Weights of a small mixture-of-experts language model, trained from scratch on English Wikipedia.
Size: width 320, vocabulary 8192, 46.2M parameters.
Training: a variant of SOAP for the experts, 269M tokens, 7195 steps.
Below are experts of layer 6 (counted from 0) of a mixture-of-experts language model. Rows are named router (the router's row for the expert), gate (a neuron's input weights, with its number), up (a neuron's input weights, with its number) and show model dimensions 160-191. Each number is 128 + 24 x the weight over its row's rms, rounded and kept within 0 to 255. Numbers have three digits each.
After each expert's rows: "gets" lists some tokens that make up at least twice as much of what it gets as of all text. This comes from a sample of Wikipedia text that the model never trained on. Tokens count by the router's weight.

# expert 14
router:148158143102137103148108094136125108090118143124076094137097171113125087113140096139103094163124
gate10:154103131111108144113130138135128162130161133144157138122097150109166111124113154139149111127098
up10:155110119138122134123204154118157137137125175169073150144104125092116083156117091113096109089108
gate11:097149159112130139140115121098137172130120132134075165173071098137100160144134149120122114139133
up11:171127094106179164096116119159165097137115115099100090118110117160112141118163114115110153131128
gate12:129112112137105087117114159114105141106111136119157093082164147140105154159082116103140115131179
up12:150142120111126096154145151126114115085158140143173131127154094121180125127100083134103108119125
gate13:115135134156090119153136123098089131142103134144122100112112160137094106173129161137118144141090
up13:141116123106135116138147112146147117111088130129099168131127106145105140133122086078146151130111
gate14:157107111116121155094119135147128077168133143142103135132149160115114137154168148137144136129175
up14:151124138142141098149079119133095171134141096087120131133130133117165102108107120147164140144132
gate15:144116189094131138141110126109125111115214114126122134118095093136140148136141153148141109125113
up15:125144083171093123160138148111130139147069133140149137168177139148139114122130091110133126138141
gate16:136105101117129122143128121137122132138154148128095136127128112094148100112125114124114115112119
up16:138124144121128124115117142106142157138079105100140081147115166147129195138162127122167112129127
gets: " |", "|", ";", " /", " ISBN", " whether"

# expert 2
router:155116165072148104133103106135140113140100132129096124166120176100115102115115099130091113150134
gate70:127128116132129082110140128154137148131164147134084119181189150077105115144164149127117129149104
up70:126124114148132121132111150095161102146106107158089129081073123131144150154161102133143129142108
gate71:110124157119133105159130137113136143118135113123161139111125142098141095106145172156096104136148
up71:111100147093133126090110114142117129119139135122133138136099109133155169141135133141132119151145
gate72:146116117099080122138108130111138134157127074078100120188152118146148149152143115101075169114144
up72:139163101115133119122126115112108185109096098108111069117192143158154152108138100101149145128139
gate73:168112156131098073134140119144130161113148111108121133095125147094174113083123146130121163125141
up73:104109111122063114135084167086112113130131138144134171116146106140127149117135159179151133172116
gate74:146117140106132142155156123168157109103141142147105180159110105096152099147097111107140116170175
up74:121141094122172103147101112162148115119121152141105111118111086102128138131128124168153142151098
gate75:153128118147157094141138153161108142118166117157085135152142136125109115138114119116099123097131
up75:103142116136130108148083171138100093084159120130124108112125152146120122132095152107132165162106
gate76:123145148125146081130110133150077146085189122123145165140128095127092112136117118177132115143115
up76:135111126156124115117133126114126142107138134132119141114113113164141138132156110139129131148095
gets: " at", " he", "s", " it", " He", " It"

# expert 7
router:135158162118133116128140107141082107103106120107078107159137178116111145128137094154114107149152
gate10:166127135146138104137127106147108144118118143121133159140135110137168107131145106141132110150109
up10:128145122147100129123129120120128114170105179133140160131168101113140125129121096124132084138117
gate11:059122124151134113083106105138131128095154119102122144128128142125163153136111106162101128122158
up11:147120140106136135129160084140119112145110155137124148139114109116117164118122158112105142109110
gate12:103112106111138158113163133122146122119170139136153122100125131114086079098093138127114104164134
up12:129118132123119039145111126132106130118121124144093131137105139103173163137144102132139130131158
gate13:148118123123153153120130100113114148106067103124132114133130145134143179154070118084078106141143
up13:135126135137163140120073103188128126148142125109142141122105124137137112163116124095103128161127
gate14:108106132089138193131130119134134120122146114145166127126136132143145096129098128179134129130125
up14:096107119148128169116098134084147139094149127117154128138115142145123122141139098121119119096169
gate15:135149137106123094177132148113162096112115134144159134150154145154109150136139122144110109139164
up15:139123148152113077102095109138093138137173126137171160139149111133132126108149150118176116130148
gate16:168132130170108179129151139120108152113119093135177123122122148079098136154113086168146126142126
up16:101096162164129177112156132137129136141103107192151153098185101132126100164162108138156082123113
gets: "-", ":", "\n", ")", "=", " ("

# expert 9
router:154131133111163109119133115128117099109104145119099099155113138123105076096105076126126123159125
gate10:116098128122099097130151146125154160114117139082126137130136093134158117163148150124141133112116
up10:129133164095118122113112100125139139127121134179106101129092157138145140071144135100130186136146
gate11:107158128088094125088119093155143140132129150115134117166116137094149163135174104143129111126160
up11:129088180130128153148108082177151148130134125136095120154133145142140141083155124104145132126145
gate12:077131136142129088139095118167132131135125183128122146125168125184086107114088110133159182136125
up12:084145096114090103152137131141116128127136145156069160062127138156120073165102152120151196125123
gate13:115123131136140111157204140138091151140133164090103117124144129126101111137145135118108138125131
up13:143128110153111091158169122124131164117116146059079108151132108095150118160161136103132136121187
gate14:117096127193124097127148106150094133148140115093166102130084130090097100132139143120156078136148
up14:145149146095088085119129161104168127126164166078171146178112157103191129103120106129148089107148
gate15:096102136132131123162157137117110150143109138123136075146101102113071114102154093138146163124134
up15:138108123139138113132128112113110109136187147120141165116169132155152114153109112161132110109087
gate16:125124086165162157177119068146120160126118136123081168141072155121063091117148124126126155142115
up16:122150142121138146154112107136073149105155176114121137131183119142132153099153194157141184121146
gets: "\n", " co", "  ", " h", "\n ", " l"

# expert 5
router:169117152103152107155100092169129114077109144121096123163116129137122123139133119145114129159131
gate10:151128165122122132131145145110135129141129109116131120152113111123137196132110076110124107159165
up10:139146115133157140133124098146107149140141118095125130139185134095149097162098130129100157116106
gate11:110120140104084124141132119125125163148148144170130149101139158131102115135143096129144100138084
up11:140090127142110088181110103124146086149177137174130135129163137104157123096120136114119124118174
gate12:149096133080099127137132130128139075099123141170110088091115127146159093151108160152125145082098
up12:101133122141165124131101114148103127174100119109149135183136131091121202091162130095130123193154
gate13:097139175143153122074141110155094120129115122144115116118154122118164120112106131147050165137138
up13:160134117162130161133106127102144096146097150141112137106144154125126139113098166127134136142134
gate14:140121108154139121129134126153125130140164112103089096159126168118153101116124127112119167135086
up14:132118132074123142117113139164091158097111133131181111109120098134089171103133165160158153110146
gate15:104105146081155176150124154132089098139145152120070089131122135129095102081141141094167108120101
up15:115123117168117139103147114111165124193156103156098174151136143170182139116115097113125151157149
gate16:116144147132108124151108095122152132118103080121139163129143140143123128151147124149125108134147
up16:116086076100161117134149102122116092158135143150129075114154132130169113148159139101103135125137
gets: " 1", " 0", " 2", " 3", " 4", " 6"

# expert 8
router:150126156101157106155122120134102112071081172116069092189094174088135114131110109112103098162137
gate10:118127117174126094155141130068139151133185058130093115137139101098108118144136159137101137106141
up10:073084141153125108154169132117147083148149088158136174094126103124097116162103169105093134094133
gate11:158154089127145144074134166089139066101132130132181113168130155133124104135120100139148091140146
up11:147112158114121119136153087132141124143089145159124154069118079118144144136141121153131118132172
gate12:122140106101136144138094140123102119105076145121125114113123140161112131127108153162128143099130
up12:098125132151085086142143148125148142125136144145113133146124108135130132087129102110171132093112
gate13:119164124138126159095142092135118095148125131060179142117149138127122125109143128094110092156104
up13:096137146133109107118129091125121118164115111119131136125104114090044143133136152145171128170121
gate14:098159151137113144137110160148090116165153103169135170148131101138113135189105125098143126144175
up14:099112101123133155126128146140144166121153140160150135149111042157087096136105119160126098153118
gate15:184143139117150142159135120117128122129137105126089154127141129113136140080130118099134133146179
up15:134104075128101088137141127144147105153139164132151137139105137180131139139107138115095123114115
gate16:090136182123136112129156125116125165101107137109089142142149132100128122123108143112092113099136
up16:099159132115130116130137145133100155093116175124132118137145180102148148106111132114156119105147
gets: " the", " a", " The", " his", "The", " an"

# expert 1
router:146164143096136061125102130167138126100100133141107120137111145107125119107131068144117113137133
gate10:147132110125095128137157160106064125130141087145133123117105139158093118111123154131124142110147
up10:086156100101112135115142134128096145183154115119112120092134085158131092083142081142135121119160
gate11:171104102149135127109111147129133121148110114130124148061125113079093119091136163087175107149151
up11:132117120108138125122135100124124131114142134144131169087176158124132115152104128118131134102127
gate12:123115110116154185145138165132153123116175131125047112124110123143100106125120099148128136157098
up12:098106153145158110107135163151140107154102111117096117123147129094126135148110138138085159125152
gate13:137139154128113095133113144119145104203097192100115121099096121115124123172114117141148171157128
up13:155117195108123118146056125150122104117149125150136114115124118112107153125150129111132148147147
gate14:109132136111124115127096125159136157112217098102121093092144136116139136121131077121132118153130
up14:080111154124110128184105122126113138145160137127133147124115157134136167116136126141099133148141
gate15:188157147089109194145148155137125105151059132069140137159114104119137143125177148157118167133139
up15:134155141089145136137123131101086154141143112094146109126131167140173094100139126086111131148142
gate16:095156159155109121121144120138133114121128144124114158124116117138108160075145103187121147119138
up16:111051132131102168121105093121111101098093162106131119115113142091119096130119113135188117124134
gets: "s", "ing", "ion", "on", "ation", "y"

# expert 15
router:178165143121141089144106133147115092109099132121114116129137156112136092137131090148124095129147
gate10:159100148107125117146078137167126157138166103120101119153123093122136111135160157136114113146156
up10:103130129089118113105128109165169115135136145127160144134116130164116172122134124144113146133118
gate11:124110103132115107087104107130131118158167124142075075110140119117123191126163125153126169098151
up11:159144127124140141155150132134121110115114135117104113071065119107127111185083095130100118123072
gate12:121156107110117132115142147115126146092088134179165133100117114127118179121127105156124144136163
up12:152106159136114123114113140132181101131144145150121102107107103150145090125095141102144121083115
gate13:144123120131115131112103171148115149128146138124154087143109091121107131138135172076097123118168
up13:104139124109116141101125098177136122109128137127150102142131120139082118102160143124139076145101
gate14:133139107087127140118136138136118157121124129163157154127092180152150132144145124123155113125114
up14:122138105122090103123114158112147151126166096119151135141142149120155133127115143083146135134115
gate15:115089133118138082128115089111144096128128113090169138134100083138099134172140100165136170116175
up15:151116139142133149152162097115154116143090143126111163153144148155135104196113131108090124109117
gate16:124121163131154109115068079135143134127082094092129116090140136104121138130133150136137174183111
up16:091114101129120114118070113152113100093099114121126114104136156122133155123092102114136159173158
gets: " in", " on", " of", "ed", " In", " m"

# expert 4
router:141154171125174118139136089144116111118075106115076128162111169132129106149111100162101120148146
gate10:098137143166140139152146142160126160106132149106153155129105098092149135098149147119168117127116
up10:083097131150150152151115158172149138118120126143154169132102134144096097148152154070160104108099
gate11:147121118127085119085154102121090139162080125072121137152128141118123167106125132076141122107129
up11:168105111124142141167128153170131136120125107145092117109130092166102163155120065105131141146146
gate12:134138121114104153130127113167120107158148098091137135117130143109148180154097093141118158102129
up12:098126118133081139164125134136172164141154108124164131120152091129135100120072087157118162098122
gate13:104143145157161095124156162122096154174104115116099108143133087133117134120065106171086140097131
up13:190149153109159154109118117068127131100109147100134145088100125086135118121130128122136106148156
gate14:153152098123158152149112112090164121107105132147158134132156154128088137140115154129108140129151
up14:111147167147138123143127136143116074147129152127147110102126120166157096124153153113168120120164
gate15:115108117140166147129109170131094121092136131158104142088178176116080170168152166073150149115112
up15:152097138134125167108131109110178150109084141153132095126126109165145130156120143163158119136120
gate16:142127132120126088123111109152123139146111089136101144145106097170141119113123137102148127135062
up16:134155134128128101144131120129140132144161152139167142147125109123162179117136079119108094119097
gets: ".", "\n\n", "=", " \"", "\"", " ="

# expert 10
router:139156153097161095151096112156105090097073120136086131128125139128148124110128110139068138174124
gate10:146113094153145102160117108098150133121119139098091155150189137109127118146122101120132185147121
up10:117113109084147136108105097116147125161164148120080077091118164127135134100110172150119118080180
gate11:086178144136149136157118122125143133148152159129138098121083098131153107129153180165119121139117
up11:107164164148147134127131146098120134130135153103138126104060126132082136130145141090128151114118
gate12:126139118141128133129126149103122093087135144123158102131134109091049149113100130114142132152149
up12:139129098096147174153125093129141073129123152125135145136131129108122133093139138127105138136172
gate13:117129081107170115103121141101181148130125173146160156174153114104124108119123089125153159136114
up13:139121126147127199104143118141129148073115125128152116106095115098114118134133120127123150115159
gate14:107101107155083130143124145087130129075173129126167131177126153107138129123111148105113133136109
up14:120113148149171177136135139105112147118135103164108137127128158126103146117126129094135129166144
gate15:148128156122151125148110121092078103128135104137135100069116163160138122125118132137109124145149
up15:125124123160131113135135123127096070146122124169157156119121138134125154089093136119127099147102
gate16:107133131179149153153121098107082108180172085111134109149155126134166128111116104119162140167107
up16:129143150135094110178077075100100149100132151165182138185149148167164103172108089047147134146112
gets: "'", " first", " for", " one", " all", " two"

# expert 13
router:139158164113143128126101116135115083086098157131111126156113139124120119111164120139104089168149
gate10:127122092131150145096126139086131127115103111094117193128124116114132110100122127136088163125104
up10:107104123099112156123114119118119155124111110127104181125133098098110108128121202123143158141104
gate11:131123153131095140100123122135096129113117135156143090119157106118150098037168151180076104124128
up11:139166116108132132127089128129123101098153157130173145119136123138158153118073099140169056112128
gate12:133133151116135121102119158113141135166159092130125133130125137169137125129114147131142169162107
up12:142130154147158102087121148128145105136133141126145105129124128151121109102136120110161145158093
gate13:122099185121102086106120133120122124125175141132163136148123146130128100164084151117147121087111
up13:122151121170108163144143091159112136113138144130132159095149128187115155187127126147171130138149
gate14:080138147174110109089149137104161118111107159137081093159115151099105161121138104064139160114110
up14:130119107103128085143126158168146186117106153100142166112135115137109150142130134112138121124103
gate15:097153120140154121119141114146122136124136108114141103162160107124101132124106140146128092138130
up15:152120143100080089145124172124140096138139167149084175116082141140134142131140119096138129121120
gate16:162124131143128139147168115096123122146125072160107143153126090106107098145153172142133124149094
up16:112114157142115111079116107123136146148143142192088120139154116132091123160120141166142169099150
gets: ",", " and", " as", " of", " by", " to"